From a checkpoint of a small mixture-of-experts model trained on Wikipedia: a shared expert of 128 neurons.
Below are experts of layer 4 (counted from 0) of a mixture-of-experts language model. Rows are named router (the router's row for the expert) and show model dimensions 256-383. Each number is 128 + 24 x the weight over its row's rms, rounded and kept within 0 to 255.
Before each expert's rows: a language model's description of what the expert responds to. This comes from a sample of Wikipedia text that the model never trained on.

# expert 10
Description: Infobox and heading punctuation. Closing parentheses, colons, dashes and pipes ending infobox fields, headings and units, such as (WAT), (born 2007), mi), Bronze medal –.
router [ 88 105 140  69 106 149 110 111 119 142 120 129  99 144 117 139 146 147  71 123 134 213 107 132 110 106 117 162 119 141 149 106 129 131 124 141  74  89 116 117 135 160 181 131 132 120 123 111 147 113 121 119 145 142 150 160 140 119 139 102 156 131 101 122 133  81 126 129  69 134  73 104 134 160 121 124 152 127 164 122 139 163 109 165 165 153 145 136 129 122 110 140 144  95 147 131 112 162 134 135 166 121 145 133 191 150 115 136 185 154 123 111 137 106 173 144  92 110 162  98 126 159 100 183  94 104 122 136]

# expert 55
Description: Conjunctions and naming words. And, or, & and slashes joining items, plus words about names and kinship, such as name, title, named, son, father.
router [ 84 127 150 136 104 121  93 151 101 153 109 115  62 108 145 127 122 128 172 175 127 156 124 137 123 103 128 148 115 130 161 131 114 107  89 128 123 124  97 140  87 148 151 158 123 132 138 118 171  91  66 136 152 111  77 155 124 140 136 117 128 110 130 103 107 111 122 122  97  67  85 138 104 118 115 118 152 152  98 112 109 147  67 181  99  78 137 115 108 125 168 122 100 121 139 101 117 130 154 159 129 135 149 113 154 119 141 158 135 147 127 116 129 127 172 131 138 163 126 141  78 115 163 146 150 109 139 145]

# expert 41
Description: Articles and openers. Line-initial = of article titles, the/The/a at phrase starts, and opening parentheses beginning abbreviations or numbers, e.g. (CAEA), (7.3).
router [107 147  91  80 120 149 136 109 132 147 151 155 125 109 172 133 136 117 133 160 107 145 139 134 127 117 146 126 168 103 130 155 142 132 115 116  89  74 130 137 153 133 147 135 133 149 127 154 107 146  75 119 139 117 102 134 128 104 137 104 135 118  94 104  89 121  91 163 104 118  88 116 136 118  82 173 154 134  93 143 161 136 155 173 163 137 121 128 132 107 151 136 122 124 116 106 136 126 126 167 119 168 140 106 118 152 123 167 143 118 133 110 162 157 138 132 136 124 151 126  67 165 102 146 102 131  62 182]

# expert 49
Description: Work and event nouns. Nouns and ordinals after the or a naming media works, competitions and rankings, such as album, film, episode, final, second, top.
router [109  98 136  95 141 162 104 120 106 122  90 117 121 124 117 123 137 145 135 169  87 144 104 152 109 150 159 129 109  92 115 151 145 133 109 119 147 107 108 115 122 157 144 149 169 145 103 124 144 104 120 172  99 131 113 110  94 107 139  86 119 161 111 131 130  95 145 105  97 107  96 125 148 119 145 137 143 123 162 125 135 115 119 102  95 159 170 146  89 126 136 127  99 121 129 163 111 123  98 138 126  96 151 104 157 176 161 120 181 114 107 122  98 147 163  95 119 143 178 115 119 133 106 163 124 118 115 166]

# expert 5
Description: Table cell separators. Blank cells, pipe separators and dashes in wiki tables such as election results, members lists and rosters, plus years in table rows like 2005, 2010.
router [146 129 150 140 142 174 123 134 109 168 178 120  97 115 127 138 128 124 148 173 107 147 113 128  85  91 137 122  95 126 171 164  93 148 116 171 174 134 147 120 147 143 159 146 131  64 140  91 119 142  89 161 115 116 133 149 167 102 107  92 118 119 109 111 151 142 131 147  85  93 120  78 176 129 174 129 117 140 158 117 109 150 112 161 144 108 177 136 114 102 171 155 127 115 135 126 127 144  90 165 133 104 123 144 179 137  88 190 143 158 112 136 115 155 112 159 185 151 136 110  97 142  96 117 140 139 116 127]

# expert 45
Description: Time nouns after articles. Nouns after "the", "this" or "a", chiefly time words like "years", "year", "season", "day", plus relative "that" and "who".
router [ 99 143 128 122 134 182 105 185 102 141  78 117 134 114 125 147  83 129  99 110 112 147 112 146 178 144 130 112  84 148 166 112 136 154 161 123 114 108 128 142 115  99 130 137 167 116 155 131 152  66  87 137 121 139 127 126 115 131 142 123 102 135 131  83 107  74 123 128 131 106 120  95 161 117 154 133 113 130 150 130 108 121  83 130 163 116 128 126 100  95 118 167 117  88 146 120 111 113  75 137 168 142 115 134 168 174 122 132 160 148 143 108 106 114 129 149 112 147 129 111 100 120 165 127 121 155 146 141]

# expert 11
Description: Role and list endings. Occupation words and closing punctuation ending items in infobox or credits lists, e.g. engineer, actor, vocals, ;, –present, (0).
router [135 107 123 119 130 142 105 129 141 114 162  89 125 129 149 142 137 123 136 140 120 165 133 165 100  80 132 187 117 117 163 142  96 139 110 160  90 112 100 125 131 137 160 138  89 102 150  79 117  77  72 172 153 145 105 153 118 104 118 121 133 134 112 146 110 115 154  92  91 135  78  82 143 133 118 145 132 180 123  83 117 147  31 143 134 107 148 106  78 103 161 153 150 113 110  99 160 120 100 111 127 123 141 174 135 124 142 136 163 148 144 127  93  96 137  94 115 155 133 122  70  99 162 113 113 127 127 123]

# expert 53
Description: South Asian name pieces. Word-piece syllables inside Indian and other South Asian names in film casts and election tables, e.g. Sreekumar, Kuthiravattam, Swatantra, Bh, Kh.
router [119 101 141 127 144 135 117 136 124 154 160 140 145 129 177 113 128 129 156 157 114 119 151 161 127 181 153 133 105 120 132 165 125 140 137 117 124  98 143 138 133 148 120 117 141 128 149 132 114 147 147 132 173 151 151 131 152 153 121  81  88  65 118 146 161 131 163 132 132 135 122 138 119 135 154 141 102 136 116 151 203 136 138 126 115 102 147 132 108 130 132 144 116 132 139 122 114 117 111 117  74 108 116 107 169 125 140  81 112 140 164 136 135 186 158 112 113 144 188 111  77  95 162 148 120 107 142 170]

# expert 13
Description: Clause-linking conjunctions. Temporal and clause-linking words and small numbers opening a clause after a comma or and, such as before, when, where, until, two.
router [132 127 104 105  96 158 118 118 134 131 181 134 120  73 151 132 127 127 126 153 121 178 151 119  93  86 148 201 149 158 129 122  80 109 139  84 122 139 130  87 136 147 104 142 104  87 180 119 110 115  95 136 191 165 121 194 175 134 135 111  91 120 126 124 139 107  95 172  92 143 152  87 118  87 143 151 161 164 148 116 135 116 122 144 181 151 118 108 170 106 103 125 106 153 163 125 117 149 105 132 120 130 158 137 124 110 110 157 116 139 128 145 121 152 109 135 147 124 137 137  68 112 158  78 121 107  94 117]

# expert 50
Description: Awards and results words. Verbs of winning or receiving and results-section words, such as won, received, earned, Score, ==See also, and pieces like App-ear-ance.
router [105 104 115 132 130 143 123 149 128 111 136 100 129 183 173 131 145 120  98 115  69 149 168 101  85 141 143 119 132 143 202 122 109 137 135 145 120 129 150 126 121 133 133 132 168 118 163 138 115  99 109 147 132 143 120 146 111 114 149 119 116 165 150 132 134 150 112 150 133 124 124 108 142  87 120 125  84 137 118 116 136 116 104  91 144 134 129 116 128 118 153  62 139 133 154 168 107  98 119 171 170 145 103 114 146 142 134 138 128 114 143 164 112 121 145 148 161 132 115  86 100 106  92 127 105  79 105 124]

# expert 46
Description: Sports and career verbs. Verbs, prepositions and nouns in sports and career narration, such as won, played, signed, for, season, team, "rushed for 112 yards".
router [115 140 158 142 118 158 154  92 173 156  88 133 106 113  97 152  98 128 146 134 102 173 117 151  77 156 132 143 179 116 119 130 133 103 131 144  86  77  99 101 120 126  86 100 131 131 163 157 108 123  78 154 151 159 134  94 113 102 131 133  91 118 110 112 117  95 124 111  79 106 141 131 132 148  89 149 121 163 153 106 124 122  69 138 162 128 142 101 113 119 104  90 145 120 183 175 108  83  95 153 107 110 100 141 141 144  92 124 168 171 102 120 116 149 169 124 143 157 150 104  94 117 114 102 107 179 133 146]

# expert 12
Description: Proper name parts. Later words inside multiword proper names of places, teams and institutions, such as York, Park, Force, Holy Cross, Vienna State Opera.
router [128 121 132 120 133 182 125 154 125 139 109 144 113 135 111  95 126 103 143 153 148 149 127 154 111 120 121 149 122 107 126 124 137 172 114 126  99 132 117 146 118 102 130 122 148 112 150 149 118 115 157 147 142 143 130 142 119 135 151  99 110  63 167 169  84 133 120 128 124 111 103 118 138 126 111 102  95 145 113  96 148  83  62 135 135 147 132 133 131 130 135 148  73 118 129 139 135 129  88 153 176 121 129 120 117 146 135 122 128 111 141 126 125 113 128  92 156 152 153 123 110 138 114 111  99 113 108 123]

# expert 40
Description: Articles and determiners. The word "the" and other determiners like a, this, his, its, usually after prepositions, as in "Member of the Oklahoma House".
router [ 86 143 123 118 100 133 110 154 175 142 118 119 138 135 147 123 117 152 138 189 170 153 132 140 143 131 142 111 127 132 135 167 110 116  87 155  99 152  98 117 150 132 129 139 126 127 140  74 122 144  97 158 169 130 121 124 194  84 101 111  89 120 133 170  74 135 111 148  95 125  82 112 140 161 148 130 135 126 112 126 124 111 128 153 147 159 119 103 107  96 120 143 102 140 150 139  96  85 128 142 129 144 109 122 126 148  82 136  98 108  90 135 179 125 126 130 161 151 117  90 120 153 136 140 145 119  92 127]

# expert 23
Description: Subject pronouns, reporting verbs. Subject pronouns he, she, it, they starting clauses in biographies and news, and verbs like was, announced in "it was announced that".
router [ 63  71 157 141 120 156 152 141 156 152 133  91  86 132 150 134 107 114 107 188 121 133 125 121 116 164 141 146 119 136 167 116  90 187 104 141  88 148 137 133 115  98 114 175 156 102 156 113 133 122 114 160 129 117 126 109 122 108 142 143 144 116  93 116 136 159 105 143 127 131 115 142 140 107 105 123 114 149  85 129 145 131  99 170 161 134 155 165 135 118 142 129  63 158 178 132 115 105 105 163 102 120  91  61 110 153 101 153 110 105 128 140 116 135 170 105 158  90 142 146 102 108 133 134 135 134 137 105]

# expert 63
Description: Math, tables, partitives. Line breaks in tables and lists, LaTeX symbols like "\" and "$", and "of" or "or" after quantities, as in "three of".
router [109 163 129 150 158 107 136 182 130 105 192 134 137  57 150 159  96 160 167 113 142 143 154 118 100 113 154 141 105 136 123 162  84 137 111 105 120 170 123 103 141 164 139 118 102 103 107  88 153 125 114 111 144 104 108 154 155 115 122 124 118 141  92 128 151 129 121 139 159 119 171 109 113 109 122 124 119 101  80 147 128 132 106 162 160 105 133 142 114 122 137 159  89 101 130 134 109 147 100 170 150 139 109 111 139 118 176 132 124 138 116 152  91 147 136 145 146 150 116 110  69 119 107 109 111 137  91 138]

# expert 42
Description: Sports results, event verbs. Score pieces and event verbs in sports and plot narratives, such as 27–24, played, located, released, won, placed.
router [117 123 111 139 133 140 125  87 155 159 129 147 134  52  82 128 116  60 137 124 110 160 135 164 127 133 164 131  93 103 103  88 148 122 113 106 108 116 121  92 114 150 145  92 158 102 118 141 135 120  79 161 136 165 148  73 123 109 104 119  93 120  92 132  92 141 118 116 159  83 118 165 142 128 124 128  79 135 116 100 116 124 128 136 147 125 121 124 107 119 125 126 117 125 159 126 103  98 131 140 123  91 125 106 133 121 115 131 143 116 103 145 144 130 149 119 100 137 129  72 120 127 107 146  78 116  95 166]

# expert 34
Description: Table cell separators. Pipe separators, line breaks and markdown divider rows inside numeric tables like league standings and election results, such as +24 | 60.
router [ 99 118 130 113 122 121  82 151 121 155 135 119 149  79 168 163 101 146 147 134  88 119 156 109 114 131 121 154 130 143 153 127 114 136 117 105 143 116 161 135 117 137 142 135 110 131 150 132 130 121 110 141 154 171 143 126 168 160  93 123 124 139  57 112 140 107 110 143 125 102 138 146 149 103  70 142 121 111 102 128 120 124 113 132 139 135 118  63  98 106 125 148 119 126 113 162  96 106  75 137 141 123 103 138 143 133 141  78 143 174 128 132 104 151 128 168  85 123 132  69  89 114 157 136 112 105 131 132]

# expert 62
Description: Scientific prose words. Function words and participles in scientific or technical prose, such as found, caused, associated, described, and chemical pieces like -ygen, -ethyl.
router [138 128  92 137 136 144 144 131 157 146 129 149 133 135 174  78 152 110 126 116 155 141 145  99 141 104 125 105  78 137 145 143  80 111 114 116 132 136 132  77 107 164 154 142 123  94 114 106 179 100 148 133 150 129 134 192 147 139 138 133 105 129 143 113 106 120 122 133 117  94 158  84 137 136 124 144 122  90 102 153 153 109 141 162 167 141 127 163 114 117 142 104 152  88  82 133 119 145 109 147 136 148 125 109 156 170 160 103 140 128 114 155 118 129 153 103 133  89 101 114 127 100 124 123 126  97 137  89]

# expert 39
Description: Headings and quote punctuation. Closing "=" or "==" of section titles, closing quotation marks, colons, and words carrying sentence-final periods before line breaks.
router [106 104 109 139 145 129  94 152  94 195 154 161 133  98 130 132 109 142 133 137  96 168 104 148 147 165 133 119 108 112 146 129 126 100 100 128 112 168 136 134 124 143 157 159 132  94 117 114 144 121  73 125 146 149 129 133 114 112 129  92 167 110 147 164 148  91 138 135 125  71 138  99 188 101 133 136 160 165  84 129 143 174 142 118 131 142 138 115 142 144 134 118  93 106 118 116  94 159 125 153 129 127 113  97 130 121 137 111 142 159 146  83 121 108 150 154 100  89 140 119 110 167 118 123 118 128 137 161]

# expert 54
Description: Possessive endings. Possessive 's attached to names of countries, works and people, plus his, her, National, Cup, such as Europe's, Syria's.
router [117 117 126 138 135 134 105 122 134 140 139 140 131 130 134 146  98 119 116 191 119 165 167 148 104 158 123 120 115 129 127 165 149 137 140 142 139 101 115 135 139 173 123 149 159  91 114 119 129 105 136 123 139 144 150 104 120  97 156  52 108 118 162 174 155 162 111 119  95 107 135 133 130 172 148 144 136 161 140 133 146 129 133 127 131 175 123 153 110 108 128 172  78 122 149 146  93 120 102 155  97 120 172 130 151 149 139 149 121 137 153 103 117 152 138 105 110 133 153  95  84 107 164 131 120 146 125 146]

# expert 43
Description: Foreign name syllables. Letter-group pieces inside Spanish, Latin and other foreign place names and species names, such as Guaya-qu-il, Iloc-os, cholester-ol.
router [150 110 103 122 109 129 104 151 125 188 107 123 119 152 139 132 128 154 138 137 128 143 158 115 109 127 108 134 151 142 136 114 144 140 101 196 128 139 145 127  96 118 148 152 128 104 138 114 133 158 115  87 151 137 155 151 131 131 113  73 144 124 105 140 147 123  97 133  63 112  95  82 122 120 138 135 124 183 139 103 165 131 122 152 147 161 165 175 111 107 171 108 164 132 137 131 137  75  70  94 123 116 120 133 121 146  91 136 154 152 146 132 136 145 154  66 125 152 135  82 123  89 132 126 153 123 137 135]

# expert 9
Description: Name and lyric fragments. Word pieces inside personal names and song or album credits in music and sports lists, such as Gu-etta, Jay-Z, DeV-aughn.
router [135 134 111 166 133 111  80 130 153 116 153 149 148  81 144 150 123  90 114 133 127 147  79 130 137 154 118 129 130 124 128 130 115 137 155  91 103 124 127 130 131 137 154 136 110  57 120 104 106  79 110 110 123 143 115 117 106 126 107 128 149  74 165 119 162 136 127 104 119 172 105 120 138 124 163 149 105 110 151 116 192 130 144 130 156 140 142 113 133 107 148 157  94 103 139 124 160  81 119 132 119 108 123 133  97 103 130 106 119 137 122 122  78 121 152 111 146 131 160 109 143 141 138  82  84 147 111 154]

# expert 16
Description: Vowel pieces in names. Single vowels and short vowel-final pieces inside Romance, Slavic and other foreign names, such as Vic-to-ire, Corn-e-jo, Vital-y, Bel-ize.
router [158  76 131  96 134 162 151 106 176 130 100 145 136 120 112 121 147 103 114 161  87 139 102  96 118  88  85 122  72 129 136 104 123 141  86 140 102 165  98 110 118 118 127 140 118 103 143 109 108 144 141 145 156 110  97 157 113  81 146 104 132 109  98 157 141 100  77 145  85 148 108 136 144 118 128 152  83 127 138 127 120 110 106 170 138 129 144 164 115 140 138 107 127  84 163 153 111 107 146 104 164 107 103  87 149 126 146 112 134 119 152 126  96 160 148 130 143 142 109  95 122 147 119 126 109 127 123 130]

# expert 4
Description: Foreign name fragments. Word pieces inside foreign or unusual proper names and terms, often in tables or lists, like Úrvalsde-ild, Ruž-omber-ok, Rad-ug-a, McL.
router [131 120 101 147  96 164 106 132 133 135 113 142 143 129 124 132 104  94 145 122  61 122  89 128 104 117 122 138  83 135 139 126 104 142 106 109 129  94 137 115 107 148 119 119 137 113 126 158 158 116 111 150 172 131 142 112 137 115  67 120 173 147 174 186 112  68  57 147 103 114  97 131 143 113 117 146 111 134 151 107 132  92 139 136 121 151 191 174 101  91 122 167 105 110 155 129 110 168 121 135 137 136  94 128 149 119 130 136 160 153 154 133 124 144 119 146 101 165 138 113  90  77 104  85 132 132 138 113]